{"d_model": 384, "experts_per_token": 4, "router_score": "softmax", "norm": "rmsnorm", "tie_embeddings": "early"}
Below are experts of layer 6 (counted from 0) of a mixture-of-experts language model. Rows are named router (the router's row for the expert), gate (a neuron's input weights, with its number), up (a neuron's input weights, with its number) and show model dimensions 288-383. Each number is 128 + 32 x the weight over its row's rms, rounded and kept within 0 to 255. Numbers have three digits each.
After each expert's rows: a language model's description of what the expert responds to. This comes from a sample of Wikipedia text that the model never trained on.

# expert 17
router:187160119131155137171160120095092101108090125139126129138147172168114132090217107134153143149142168105170129128088173124161160099192119150188123158074143148151126128159176102110156127161113132118067166133110146209183090140136131100160133153157126113156096104115074083154171142075146117080
gate0:158093125113093067162137194067141140155159172172097078160071107068088124153140186054137108142186146130090125092077143141148160108144194122156121117083163172067140111159169107126152136111147073121135086101099120114086143067147182129128122119132125126131106147148161150124096117139103099098
up0:120089111092117076139183095084130133110131146100156123160141054082117103132116152137140134111170058081107135157151155112152122125131151108093126106095130133135168100155194143130097136125092110151093111084178111194119098124151090040116147143133150123207141096134102111106157100131067142135
gate1:129118150104065125169133154093145140133081124125139076094183121129071164111174132079109099155158139185178121130137131121113118049124128115138157099192128084093147098158124135110169145130202155118087148121122153084132079125103213197119135042132146101113147056133158112057122094123160102113
up1:152131089128144082110152131137159139164075102178160134156105122102147112122184156099132134138182107120078123120116202147148153129087121142096154137102120084135103129139155144079156162124158141154120114131172171167108221114098104134151107160167145145144090142133231151142098163103160148133
gate2:141119064181158112026160113111153167134125080148150124080176098153129149113122139099141147110060122092125124148124073147108088150161120124169128112089145097163140083153197231146118118123109132137170152119098154179155075143141132140161087137161141131123099078139129143108144150106084103135
up2:151115164146157128120142098110138120140138103114211112130193097130112109112144103179135123181101087123128110141148124172136094147153112076179114115084086151131142097147177177109136132082110113175156137108050154154156102182131123111159175115154136151111119125136179139139167104145168128076
gate3:109117097082129141156110119065111104102093146151101100163165123125107130158101137094179112133108129122124136128125132118045155201088144155109135070179126118167122179120132120124149186145174087114153135190216053154167168123121187128146160163130139181125086139137117122066128129152114140141
up3:095105172184122156122182093152093128178163111157127125133120111122131129111146122113091151151154097162147105129186128132216155070188128127166115161140065124135123061170109169096132135114093138132095087080108103106073127110129061152134121069120114089149137084121116133155107108095164122090
gate4:150159166125095130187163160181085172122107105082140132144137159166157125127028112124141171080136167161084104121136173163161119099117119161141103148108104128134085146143175128164131135160189123149139172117151122155126132130168139103132139110145142076135070137122110096103152153122099090111
up4:084101089144120118136102088117179096115114161160145152142133132119117137123213123138170106142120115085147149127174157104134149139170122113104170095196116135094124110178123138124098154047089155131107140171187142137114151146107109121110171124103128179124158166183205183130128113119141175135
gate5:068088093123135150128103138099149128136109162138158117157152122161102112105182110118055192122101160086157180111146170124138105130116089097158105065117173134129126127096126156070111103111043121109178105124110121123073146094051170136182095146151148140135125128112073153136176073129131115101
up5:169138099120118120137176163127093165132092122187082088147150122094131148178117140120172134167157058078070105140073090089108139209139105120071118149116098050091152069145178136162127141161109155123097117173113086119112158116173118123114144124171088072171110151159145140093102143112067140158
gate6:061118136140161199114178106158133122102109103148150101106076161161147121150153144175123122112149096128054127122126045102106110095125143143138115092130179078112177141171166137158092182095112130136152081124114181139156078070078162097125100104162139092156080122124101075141113092082148140103
up6:159116120116061113081124148086077097156187135155073181196126111140154166105087120121113103162064175120190133148063137085146093145142136087089142067126111184155122141126155141084146031113151128116123170058120099154123138141138156143105146112109133117074164078100134163154163137173122106189
gate7:109086140122105137126131115146159094113138159137137124167072145118076088135138020177125112123124151115080133153086163166137161125139102097104098199122150155201132163175168125120093090093132137140146057128123101099134205118072081126094122195107123098177121090124108100126092113095188138145
up7:157129087107134081159153163146162110118097110132090110129133060083125099157108174100110156087168145142151149130141119122099131146104111156061114157094197111107154139102144141121163099114136152142132119197130137122155106156114218117120183152092085192081136084108148160105137090125099128143
gate8:156159099140138139090090128157188163127136144110165131154121078143184142157186152119089159155116158112114066132161151102178098176157150125116094130129168115110169180084120136126095120155152130083188121156125146175063129085121182183150129118150092165159144078097131131098160046097111099090
up8:162110115137111123140142235142184189178067100143125163140148140103108116161130117110120174138133132172138042118152152111155123187148096094149085110113158099070105146107129133188112178109175114136150126143114099194105123055124148136161107113118144183113058080111101157091143083138157104123
gate9:112077118143179147149140084114121128101083072154126136082101140158209065133161114141155091105154125114142128129129094152092142105109146143152153140110117159144088129067094083121151162179148106110150145199118112137133068171132100138146095096099170131158080159178194147077114124102123194142
up9:128121122106201128151141080151116155109111052134129096135122175091148108101143106168178108128178115116164120168134076149137138118082033168145135104113078211132131117085102108149138181197141171196104126197121114137143066168143049132179092141143118143127087174141182104063126107127129185112
gate10:155123083091142067150155095079085168055096110143097148097126172128130140112114167138164106145104097100135179126084168121158087135156147092128143124117123117051112098214188094145189094162073161099140130080083129118123081136094166131145134145127141118116121092179098142127146126144154069102
up10:148134132068152092102197113074081111093127126078115166130123139089140168137096201167154048115120076097180163132102151141160135117121124078133168134120131142133142123195225107111191141077083152130152164097041136089132148192168156128136127163150136178080145085156132147169144130148192078099
What it handles: Commas and clause-linking words, especially the comma between city and region or date and year, plus while, where, but.

# expert 50
router:156170171078146143116082148112147108188112068151112071074121102111097111136164109139127164153089172160163111149133159178112153129126134104163165152117096124150100128101147125088157178129171174105114127181149097141127105199085135082186152114141116155189159141128141178125108104180117046112
gate0:154082140107094187117161096089096149113051145125164143123156123106140146154127099130110181125081111094102149154111127134123075101114120181119086125131116135095111138123159125046140140164129134084157123117088057075144073148159101107121161140132124118139134109124104092120120182137136108090
up0:120142121153182116158165209131110111156121142167162148084107173098103141115149146159135136078102181177092160080143100092120175167079145102165130109111117110122095082076082143227134168164137102140133163148108167137179085158161137156116095174158158108104086162152082124121138113147120129129
gate1:147130146138085153100143143082121135124128072156067139130121146106090122162128150160160121152080103208142146141102131143157118093134140100135128200129125103033153150194208107082128216099131140097151122114169113118113147106111141129071139096081091125127143129161137148127087082122187147112
up1:151091148094147147093119161058115116168149118147153114129209056139124130150114162177139136136073128141120116139109124134071195134121111079156076090122121158092088163114104149142134126140167138135128161127145114114214081130146144162155154131137124125114056097196102123203149127184122100104
gate2:073157051120163184218103118091116095135138128166030098115153101136129130149129107099148108126154127136173076119199104174164149110115051094095111130115160102135207136118118121121119136113114104164117071144157101078145074113082130139104138161089059111103115128110073126117160146110112098137
up2:123148090198153159161136089127124100153166082095037112106162126075138098094111074139115104099115128141106091136156136164180105111143093125138143130092128136107234122097121133150070090083159178155125125145162114106127133116112093172134157164160083112098130151086082092143182144144078069123
gate3:115153142119164120079076142116119126082153195147170092119157140168108186123145140119145089115147120136116165176078180136147141090130104155117149150107192156094115175108137141082137110065154136135109102183144176084105171150141162137147117121107169140111159130108099112153129138135106174154
up3:131141216126145115154120120158163168160095128132082127139128184150128135182152154148108092094152090132139128078136127114095083113108137155106107119069087082112117099110156052153066106102171105092104161122119150102142153142144134144153172087066176167126123124126119149108164075137119117178
gate4:120097079125101117108176123140165096146156179159132107088113109111125169090160095092101083140164138174130102164137156132133103150118129145099134145106154176155127133168064088088172082107128089160097105138134161049087145162140096130140193083233070182154153093065161167100113129058089121176
up4:074154140200143114106091131113115139102157144156126128225157122155137147172121143154142177138063076097150154129140087122157176123115132122146131169170132179112116140112160158124096126132110182105112149067098115124146152132152147131123074175084192122118137149133112124137142158190117125131
gate5:096139121069155142195158139106120108105102125095098166162149125142145140170073178111147077191153110098213135134112159103121128105109125128146117153115083156138140099101138142125105165125106181051157151113106050103178143169168126167075173144149183127115175098111164041167089126095204189087
up5:140154117071174167124116152165126117134125165178082121157120131140107122163094129118180090151134174184176117067172133200079170116146158097182150169119110191152135117132103104118097092090138155174095119138094128108086097147177087105162125187090146137166123121120139112143129133101176165178
gate6:105106165101121136147159114131142161151076140126083087113117155093161110113145213139187153133097160172041098143134166133125143138131136165137123101152112154142134109141115091162098127082149090077125148135138080105162083134100198077135108117148123172148151144104126095106065076121111116104
up6:120155151120174137109203111142089152130112112104100120143111117160120107133134181078098136080181188128146110187153135187173108113109089133198112146152156158192167130148133083099139163146118136160146087151110170157129160135103112151115131118148176118100070093165171186175077135158125103157
gate7:176149155138102085148153148077110115128094066171102142166138133105140130103152148080173141085158145157142079106135103158155108111132178107152082130149155177117104133131109135118128123133092137111113095088072090114180139153163118126117092127208128107130127125139105137124155168204093133145
up7:093132129153135092104219142116090101124148168139151120124108145157138139112186083105167221130158123132126131114131176165112065161080151088126121085167066161139156102157146103072147067137117111148140118123077158132098158155113112098166144124111126149125229101116093139092095086115133134109
gate8:192100073135073165107158096140069121129142105170138120103073138167150118095147081127148144128095103100078154068142154166122087184119116120149109145101101063155100153176158120134109131155192099139160103128074104173117132193149141100139090168094144111146138184153137135123113120195136124158
up8:118091171092158138058144166066091099152112136132147094156139199183121045108143124084096183199115136121149140129133129135092172142183120074162131118121138096101173117143114181139171102129121152063081111110096123105133123140100104175164127137177116098142170080097141164144161086092146115161
gate9:112133128163154117159197154187126155086105169189114154126151127122180157111144144140114169138113124112148072190075098102082077081161163147133169146142098095100179106127176145127118107161107155074170163147105179136096118133149119119113078138148117165087124181117116118141155135092105135106
up9:138156097159125157108146170137174147174104151198103131113130128114126105144052148159090123138085111101105143084153097118159122111102140096096079110070102107063114126164130148113076129119162163095110124080146141126174137092185165135146156129196107160184148150143104140112156135094069075092
gate10:177151091101130104152140105170122119098097100148126123187141143109175111141155171134104192102144139063117086101114119161132108143122070074134108133098143187141130155052053088140150150126175101142086092107157180137132159073081084110157089168142166135141067128087119127177134155091164114110
up10:169149110125139076125139146108152145173174130116140173091087065115143162105098117162116117137107164161127148181151114072092124140161149103131117129102097170071101107077145113161121196170048128120141207083133138123116093104189121130105134149096149128156130095149093044147143094138096111125
What it handles: Second digit of years after 1, as 9 in 1945 or 1972, plus commas after a clause or place name.

# expert 56
router:200103137127092159102100087174195156086119188131098106179165142179145176145182156135090105082049115112147106168138106118175148143122168094120172167164121105077140172077108134197118124117076123081099138166142106135140136176124162134134130160097111142139117091107136140114143141118112172228
gate0:177151095114133147124170149089108131152105049143146154098141122083113172122088175163069094106164158135195092122144159181109161102128070161116116186121125190110103104127160153136154113120159126177185062104133191116154062167128108190123131136123070145108080129144166118116161152158167097118
up0:143103174134164174156115054176151084109163130122117120152161157126170107104178101142162136152080150148134068150118109135138167100155174149142134121120125105115159121115147119116124122119110115126104114155085109111125174155185134131161098158114138147116097167117148099172128173137143158111
gate1:107159081169080181114134087070141128089089183138156090137125125107102146124154133130183120124144116095086128118214086156127173148096073118166105134059122102123162124163160099192157096164136108076140122133124145155032142193093113146105185169080128086200077106138139130085139088094154129152
up1:089144084144147125135106123127086167145129090105126185120077110147159143111112120072114124096150097125107128184132133183164114120074136136079177160114068154205194156139122125123112130088120135122154104103111117126171118102145125118124125138216119059123124144069134139123138089109075100133
gate2:120148132110135111159145086152165100119109148134124089151171146135094136127153134149134085114150072170214145108156067084190109122137175116143115117165110142158077137134059126118146143110105104182107065119159093102087145072147156147123112131109160211123171115208182176166148123124103130151
up2:132150120155110146078131127133116092116172079153098158124095123124094101116099101099166191137073177130093126089140126107059107092086150099122153108165074163094158122096099094120122148157153148077157129133106162083078109117143110136125118089110130133048134150104078071108150129152136085097
gate3:127145115171141137133093101138053139141063104143102116112153119136071105151116136144162143077114076127136121078113127101131141113146106131149137099151113088125146110103141140183101143110063129139154107116133125103098096140099083109141154122103129102132179146074099140163147118150090044091
up3:046089097098133150122154150120121156139119166123164161103101148094151112088156166133134185191133139149101127143153111143195137147207190104151157210109113155106109154142149129132105106180150090147152110171112167126127146118150128060133103136156117150123110151225114159129155121070155137155
gate4:163133141113069152148136089139182077155177117109126196099086155128135086119177130121098137083153169121156144140108092174147173156115190143124130195138103138094103083108072121164084123124057154166153160161164116085175127150104140138155114114141174164092122112135114101095144101147104156157
up4:137123159110163102128118135117153116111102102148121101168138184125147161185118101143086160163157131096105120126145160134154087102162131118143135106178071107129234180193166162106136131104138085070070135119110151124142134126130101094120089133043105091145181137146158099227184130186181076110
gate5:153088087077069155148126043139094168132157142122144143138079107162078073133193104085058121106118117110146115153133139068173141100126142123172141117070084122103191155129122148141098111143118131138109103084126123149115090137170167119122123124146090145143067171092099116131139101121114125124
up5:153137138123100102137076155124119139184128158082099088136097160099156159128086163090145139105114164178090147111147060230145154161168126174164132139143127145154124118144140103110108190172122085102151100167189138107141168146120204124124128124142145125128116112136072151127153188096106119156
gate6:153105143156135081093093142143107146164103168111130139169159139134095146161116075111105215081195136175103159141137015117127133112122187161110112154120106081108116108160181090134106203218105172075124126163094108165122053144166079113131174148178132146180154096164106149137136132103162163100
up6:184145154099195137097192146125173162149128119162139152117101125125122105129103151093075112157083129108141094112134236152105083141174122162094165161085113137138116149170080140078089119097096096170144138145088125109164151164114160137139123087095118190159128138106128108090128089106048101159
gate7:231172094081092117083108121150155125134120123114107141155156130131098147115153132079103201132118114121138145136098111083120107106169146155115134103137143102135074067135051139139112139116166130102143136120139082112125147152135168101122154118136106098088157117103128145117124125131177096082
up7:070122116116135156128091070102180142069146086112151101047128147116203095175153109190168039129128062113064085192040166146153059121104155116124154135077143182122146106136129102123148108126138171161123126125125131117149132157056122179154184118130170075129073101106155155126084138163146127144
gate8:144044081140144112086158130104113145127091136144201175152120131172134070152131096190092130165126166117085162139112120121106113146119101110072137109138134116101163145110108139079128142148127142118139143133140066074129086129173180121110100102150121154084131110143113126090114126152159147123
up8:081185097138086133148115071104152112093160049167158081125151090087134111116141208138112099118140120130150195110116181163173058144154111123148077116099157103142103096114090166164156103108146153167107116123051159136072199162145119126141159148123096162138139158105144095155111130089182062074
gate9:154058114135138158107086133117150102087174127143182126133109166064155184098149247100115088072142175188082064167138139150100122149090209140175147169170137136132172115166072109145158143113137123125091123171109117134117158093138116130147198136127122076133102172099155143122144119106151152132
up9:136063115172166154118153173108126132090173146182213125134094133120153136140130153110158112168096190156114146165139177135065102164065174136174164126188181159168153132124051153102172166170111118159076107157160161134108099135138106112099179092158061141174158184086156171131174108160131107162
gate10:159125117183162132075109124143156117096128109119166124086134121132180089059136125051130227155134102102147177165114134135115107204143141128113112158101208152153076129117144143143145078153117155145135208066035144146061155122069145117104135117153163159167132087093137181140063112108092155136
up10:149127171117116119145126156091128047120102087111141122162117102119083180212146136128161109108182135105156105131095152179225182096113076111139145113143145132145143114156109072139137074184153139133155114125166141136223131105196154142108153123136115103080093088189090113182115145160105127062
What it handles: Closing parentheses and brackets, and pieces after capital-letter codes, in tables and technical lists, such as (P), [t], G100.

# expert 4
router:146114107181144179075142166154181160096057112151157097124165067099163133111129106114097134146095110142149151132170147076119165161072092219162156131156144112105104117073054029107140177111110171120106135082136109100120134147088069125127124105154127105100183138135153155104094169123117168127
gate0:110150101169131132154119160108099133077129142130140110101152192166109202107108066122082132132148072124069182125062175118183105152052126111168165178065145142134093110188193081209142175130177129108134134140092121151170170119101165154087136135194131142075083140154168120132153176088125158088
up0:177116146132178124183086135122212126117113189123131092137047097118092200135150074165108116137122153142145174098063166121119105159096087162174127082067139130151138129108163126120121170160147085106151169162111132067186161175116146107119119124182096123128115163129145118086128153087210175146
gate1:162140156104056137090175146094137116089098131110179108119097083112133101169124114131071125107118085131140105135083156150166123125151123193152090170144103085137101101093134124106135069140098072149122105111165123151089156149151164097134138103074105153164113145116144127105148141164087158126
up1:155125103127187170155112126167139174164158120160175151151172180130151138066114155090160132104119178157135153138138107160081140143147090109146168110106120128104139178109130127125154117160099172097164114103079130122143066134151162119130100172147123134108142074139101156116122167159124151151
gate2:160176192108130172129155128106114112099126150113186141188069158105139143087095163169128076118021112193164172115161081120150181144130144152150136180063149149163101157095160105155146131190111122113088137162121111160134114173172128144070146136108180127103172149151197113134103106166141180126
up2:127118048152149086120135057135111137149113052172040134116150064132141154132082103147138177071198125187130123152118113073141149130132166099070083089162155127160116096128071085153119130113139153145165111087117102093137178084085108168141166199110108112143080154159098123095178069102136166138
gate3:088133118081165100156092150131109172205125144153092070123166143153132128142095145117080120128172114176138174107107142141124104136130126130140152106136113110140138190111150155119160160121145152158160122146128116115103056154137148033104086116135151108095101125103123112082104146180131119166
up3:066108154126211160149121101147156169160060081150083089137168150127115106116158173165117139093145116140108124146119102164200097119114123106183140131141103168152149162144121093137132100137136166200125063125132142158135140128128126121131143191129117100158041111168127145090122148118164139129
gate4:147117055139181127151154121128161093115125138124171128097117122078166134023105100059161129115133114129102115180144099068177089140123102194097144150089102184142142127057109104101141126115116110135152153142096133124104150044065076135129142159190107162176156140150132111151082125129163152152
up4:121146218154094094159113184129141171144139187176112108131134162122070145184148123101124170134166193115157187112112143170098124058137154134178077113146147116158166151160142131141176112133168114137126120155156149116136083151155160136035116108079089061119131099137168201071187109129110110136
gate5:058109068089146143134127036078148137104167147134133113166086188097169105120090122138090064217164102100142196136100174165121142135120136169137135151146161099131106113102127091116109148140178116116087146120187115119138128125192105189108123128168144087110130215140109113139110145125148147129
up5:187126196201126133122121200162071084158086100084148159124145083195133145126123131124121191095097169138122074129153082107097134147136126104131108096109136124154152141117091166153102120117121116108160124163088153167118072082071167093076191104125185112167115041122100161126129120136136133094
gate6:107130087073162089168109131074119128147121156152134091163231169117105146111105151111095188133126146187097098121137118105066127144144111148117071129119147106095138090103091133150160166164125182114109109130140129194159103078090140215142106128132068132086136082133051099127123124051143094193
up6:081105161208066143130103103099112115124113154054098100146072131143108082152134084187157102094128152134080151159143135149199043119126141098117172123132070157198134151181125125117136118128136062143095094123125110121145128092092164101125073104118156125137110153153175151106140063144091110164
gate7:129170171169110127128101172144155180139092094127121115212139121157134096097154076148057109109170094137076137151076173104075109112124108204172131168140142125111136129096126091137073166103127105143071152068149093109087096110108088117126102139105144094130115150131108143118146149101142176109
up7:168194130133209168142131094126112112109050118157105101158133111132150156103172110119113083078128085071147181114073119109114132113020092121157152250100135113154120117128112102136169170084138164113081140091153104181071123120077092141168081166130145154146096172184166178154116073140185181134
gate8:155132080129092143121164079157128085147124130197138117124164158201109136165162168141172140115127071144146153142138104054194107149174170169115123093107161112109136116111125069103106082184133116144138150103104083136103096089152155144044127151121190102158127173095160171136090135161125066123
up8:098082128189104107052080139111162167110161122108139153121108139155158088181083096149119155135124177126144140130106098184029131132063132119216140187124094125123220082091072150095122124178114124166131093174097127077116103154136144082181124086149070153096158110147112099147145124149137117155
gate9:140132116115114112175146179091120133162110148118107094152076094163092123103080178150082131154110137110141142131173095126108222100133111133104128192101125107069166153103120133154135125113115126145096074072093132128130157163156131085103062120081090111149136136138158131158109121087089129073
up9:165180107109117153153113116125103093155079110077144140150108142094149151102152119115090127097116132151165135153086125171118130200174044116156114148142036185131133122141089149132142103132105138086123134077056194109147124121135101066162155102157156142115094134108132077147153150109148160123
gate10:144139118157051140133138180129147123153112134109118117136172131137126101137144097136113141140134099106111114119123135073069102121105108145041192084168046137173096153088082106116137125128087111178140117149083091131086101183128093118133116124119117200080153148149144152085108146103098127226
up10:141097088040129112070157137134139149119109118118119111104118059117110169139127106137131142158105130139128142108104144172175100107098163120158105115109142137080185159164124140122098099147142178111172113147171185129102130118142164070086108122156123126097142111101162122082137104170116120100
What it handles: Singular or plural common nouns right after the, a or his, often followed by of, such as season, year, city, areas, species.

# expert 49
router:115179114105132153205094179119095136101079155103137141132152156120121081155113073095173170110152135079117139141064139145121149137055124098142119124120143146176112136158074109079209117149109158105124105110125111128161102155134091059168145145120150102101094100175051134141156108171113147144
gate0:141154215135146174180157061110110105093086120128119118123179155164145145142109144146147108124107169110110118138109070059164136072209136145152134125111132107088141093130112090139139215107157116132138124181117111082118115066107177185125101107066104153095130144076137130070184112119103099130
up0:084159120156113075079105220080159129133109109073126142165045098099135084057141150101142133126120065142153131095163161139132146120152099139113150170128128170117187083112136146132079139157182187159104096147104114141101151133179090082129080155174115116078140170124159147149105170125140134134
gate1:161120123091188081145040138103092118111167182186120080244163164126146141136090117129119123086150155160107097135143111134120086160118120168132116253089112112153091122149090184126131162121115062114090121162086141134143126063136077121104125122134164087083113140125113153152151121101110117120
up1:150140111144183136179106112077122147146151129101138120132186144145075158155182058142133160111068112128171138125164106113139105127115118128139170114126134111163120138107106113085153120156151112136158092202097131151148153193113119138121110112096181117113123167113108141140100146133060137097
gate2:159162115157113170147099109092122055126107097102172180053193095134115132174141056150179150141086150091100148165112140040122101179128072111069156151105101122091095108143097090140147132103085123150098132106152165171069126170186116157112130070140147137132103149125098123106171134229144111085
up2:087096137162075203116130152150130095124143173189106105167186072106111137111119096092119164125115096067113193133130105150115141154099109082115127191149116072079113115144113084143139118158104138120089084098099157056158137106172126161125157165097118103076142091117067203153155160150101067107
gate3:121097090105174090153068192118173083059225145143111146126124128160125085138125060164140191121110115106132171136140126098110125145195100165137147054145152164149091166092130121098138148130103109104140160109142114130127153087098124114154103150114155159108140151172123094084146123134101101136
up3:126156146173155130136150048064122143180072099115119174146177147121139140124098185073116130186102111163095071121167141072137116098109144087146194181092122117067190111155116072150137129125172140070101108190177155102103086178147115161115130087155067091154134104076155109141127133143122136071
gate4:141131151136176188068090123097102103101058160168117119140136097055092115143110105142160166102127125122095150158099098098141139103153181120069144135126113146117146159169123129076143167146098126126148146135085114089087080167112121126202066141093184095062080141124113143210149114180134153150
up4:091127165081159118161155207086160115107128118116123119179179106136074133137157113094123130145155158148172133136148079132109147078109185169149131150124109176182123129116120139157107164125173152146145120137097096115126116084175122108123122151130150128099142152171139068145132064133110126121
gate5:116084143101168104102145113117126141186074156164164116147154049112160113096122132134091167149125105085035163151084155134131192203111086067092103122058096132166145135072107165106096095129092186086094131143100170151114149113091149063101168198137077208130140110167120125188097160148153135131
up5:164125111125121136117055096148106113041171122135131123140110129180115137126156125160171148106106134127181063154170117125169091100132116181114123082181131117182117143149217051175131160126113060155161063120080107106141115113107104099135098053113142121128148126149153132090148156086131128160
gate6:102120141100172199107111165128111134144108145121135109070188127117195111187170099111200152114079132091096157162118096094122126158125111155093137135072124087069064090117102122145155142168126133108114119104084179152142168112141122150138137073101120156058171083161118152131118123145104108099
up6:056115158133159148122076109127178117132103150168120112131192128116176137171174069103192155145152104131102120174120073143163162094117112113147134113077139073137097103144071099163189088167088158133116110048147148147117110127131151144108170082135204123066134083156124139163142130148141151107
gate7:126099120144109170143114100109132144031104175116107109140130130065167144162107155088152188108097097117163062149120055111120128184146082126118116200110164174055135128115119121179207122134116183110158162160127104116159081097078194084095091084177129151144106158143157147088153194142124154108
up7:128103128147128145124135136204152087079169084178147096120157149158098130148066161090132134124130127086191082086141104131162136121134092183158115155187115151101145139184158128155155164048145175209146104080091159140120092180128113107119123112141102148133114148147168118117088116155123152102
gate8:117128169145117157158106115124134108140079109072203144094098117131147104136119054113142145161113185157163125175112141157112185083097125135110139094182124124182123075135089107093171122172132055116118197163097115143065104121124080118151155097136181154157107111123116154090101107164181097158
up8:076182121153119183107112142114118148104087104167158123164165151079153073091139127154123090105174076092144152094137107161152098173162164074135113176155119184162127062102141165184139110141123128130127121138121135120154146126140106095116150138136142091137124121164091116156119116052129161119
gate9:093170096098162146130081133075128079101100149165120119169135106096090157099165058055110151134115131127087133160122113154157125124086113120074154085133142131164117148098096174047165167199121099135141104141091069153123120118127084149068101128115142161098182137151130132170103136167139114126
up9:133122120131121129114154118144163125147045171131156126110112145080145108088165157065139143041147130177111083195066095134190115147210131087125132175151177116105143082080094107132121118109149204108097123118105137159094134048114182148116199168136151150139067061119138108142080127122124110109
gate10:148106122163137123107140118231165074072120123145111157127157132101137164140091142178108163124121152153126128083156180091128172132131147179149103168119108123080090168152137146143095108088107179134062158069112153165087093089099101164056115099119099130162070125167117069059171116105132122105
up10:138180101197140196077175156127118119101137055141068078185111120141073092136179121154092171058117149163105161128138133122143133172160130157073068177110124101123167148096157162201098079130069160159104128106153137164134132116168116141154112144183112123133105087107176149133182126124118140137
What it handles: Coordinating words and separators joining phrases, mostly and and commas, plus or, but, which, semicolons, ampersands.

# expert 3
router:109120115164107119126172097229078181166124153164125150133126115125175129104111173128119168110134172089134098130159114078133183133126128166135132161077099133129151151098104158125110126120152185152066167140110120128077174157113060165069178179113100126124126111105089104133201155151158146112
gate0:186153144182169061132130170139127096137094137214158093131172135172184180140144098143106192189088115163089135167094086122134090131157131147058117126165120071045128108095177093091110161163092111077067180151133113162150139152021186143133142108148169109172155175165146114148109133143162077092
up0:143135122159178116099118074142137176139074123135117105172188154106160129126118153139176176140137151129102179140172136158121137129112161177105147096150129133096191111087180188139086089145134117168056128162090155112103166107139088087129123061146121079130143175208120121089194122159115093120
gate1:155114168072201132088151143139103177137147128132169153138162047164143167134142174143115127166186116086162136118173109168092161096163061170071165154177124084133095072081084093096134149170134209102098172140098115134073131113141124095125141157090118120093103105134123127153146144154185135135
up1:158084180097143134130128179189152139106144169086159146128124085177120119056161176153106162153161149049107149128164112174133151164138111180114143156128106113138089089093117090150089088134104195138157189151112094171068113109074141109143127171096113071121042127080095077125149125143202135105
gate2:105143133157150121170117156148191157167104148130160084101114088142095187065147103138109112126137070095184132113089108073137108132124081085169122116141056110159151083140142124092197095104099189120121137133060163140101076116129141132160100135114150119123171119199141110133128185095091112112
up2:175136124140096131068143148103074071110112154082108091109119109140154166212095121087126123134108155132126072110121096179088139137152139148137059091116138144100105133104123149162127125144094084161059122111124096119196137058115155144099102083136148124220126145157109139157119099164121170170
gate3:119154134162109148122182097092127121138066148157166145117161125133117159105136157087133092139062053138182111116118181125106179094116104122177149134107091090092127145103092135088112146097102178128111130097072042113170146135084132089123139046111107087130157111128133151172110196117110132096
up3:118127102147132141148114129132120127145183102091136117150140122152152095110159100172080154128115164147175141135057163135126025142126082119185099115187151190153135054103135128147119163125108088175125173124139144131078090094127110152140155130110189135141122159118173055113120117150104125125
gate4:165110129137094118104126139085186193131125096166146106095151160147124097175139127138149069133108115168098118061121122110176110173184141143116180135117107158130082088107157221123186146123192151122179074144160099136091137148116151157146149100104155136149113145063165119194143142117158105115
up4:125142129171134156121122107103168115136168136135122149138109131141157088169124118131112153172120151091128088145093143129093139111151087199169122110089137110135147120193131034136128104172116139123145143168156121095155064137172107114127077161161217123115162139138088048098087169185077115063
gate5:099132152130131137129119134109136164112116114058124100089109090080121134060154144062124096097175154135071137088051144088086136143149150119112142120178124086140116158142116138096169128095062152102105179126115087117151130117168140130111109123143129139045153159142115135085148128165152112179
up5:170164190096079111137160132159120085178140141157119119122153136122148136111146192137174129098093142145136175109157101155141148130183121103087111179119120167092165122161092105136134037152141131136083136151080161146111113115131158144148184070153104121150093122179066132142155097140124174128
gate6:141138099079094107097148123111136157153053149155158080139147110120140145122113153072151136072155126130152167124102112187071151137147127111115092160090119155194091078160090155157117216157153118141118080088120085131154093102146042070173130088119138123074078124162217088171121156135148163090
up6:174153204109042093161141132133141191125103147161143082138134111138164111181156110147070159107128152083125113118098140173090148126113122111146092131118071116163079060142079091170092167128156162131115058074083115146168079132117061098159148110110148122107123028128144084197204103114158121117
gate7:145091138181062109178125116151199147102171131100167093080117129132118130122148178115104109129087193158126083109096084127125151111113131126144128129101115133120136119158167114132192173123143142142143085165091091141104116111122159159169090167103162102147107128100145109108164122126162136126
up7:081135160132097121105136097107146152107174091130070155127149144097128094137114128149118131163166064059105125142141172130169117109142086114089141151146141085089146228163121142148133098106186128197123132087155081113132152152132087112091119109110160168114148110129148219144099142137142082140
gate8:211163137181148142111117106160143133099119110106149161058123121139121135179136158144131124101152103127092067121136119104187085130100164163140175117093128151125123077085172090183132142113139079100132131141137185146104202156113137124156116125038183138163132063058140154156141100122170125134
up8:087100157119106166141197108071130146141110115189122128135154132109112137105098097151132105145127121130137132100111136084116140146114074099124157137074144102114106122162053176109098122151112157159170134089125107057131116135134133117144078130159140124109130202158075057097143140144096118158
gate9:087070129186197109125132100146120126126172152166084146153168128123086154131125132091121117132069066097163121127137086125123137117164126168166139092160114092149179157177093139101152103095108148084099145095080131186153114189097119142103090170157138108062135164142122097150138139146173124133
up9:117100150165135123147174101183121137106136097119137139174106127122176149098114138108132070138102113149186125146159098131125105126138090136122140158145069121196169094171142131093141100103114180187113170095166127126120067187162093153139126206116110088110158126113179091112160154189137107121
gate10:160156129134097142175128139138137118143184132115087118165138180117070201113115141208093161145072205078149143125144173152123157151111104148206136119154067088043098085083130076123065155138109130105083118121174148096115158118112156136110168048135159103155097086108163102126152131139118111170
up10:126144085182119114136128085165135055092123103104182124104122124173150125104137055148098090100119141114177121148117083132099070167084118102135111098121086136180130081127142123078099062103100150135159179105107121123144066098145088134201117155139138138129153127159109080156128147085132122087
What it handles: Last piece of proper names and taxa, often plural s or a place/institution word: Lemonhead-s, Hunedoara County, -idae, Stadium.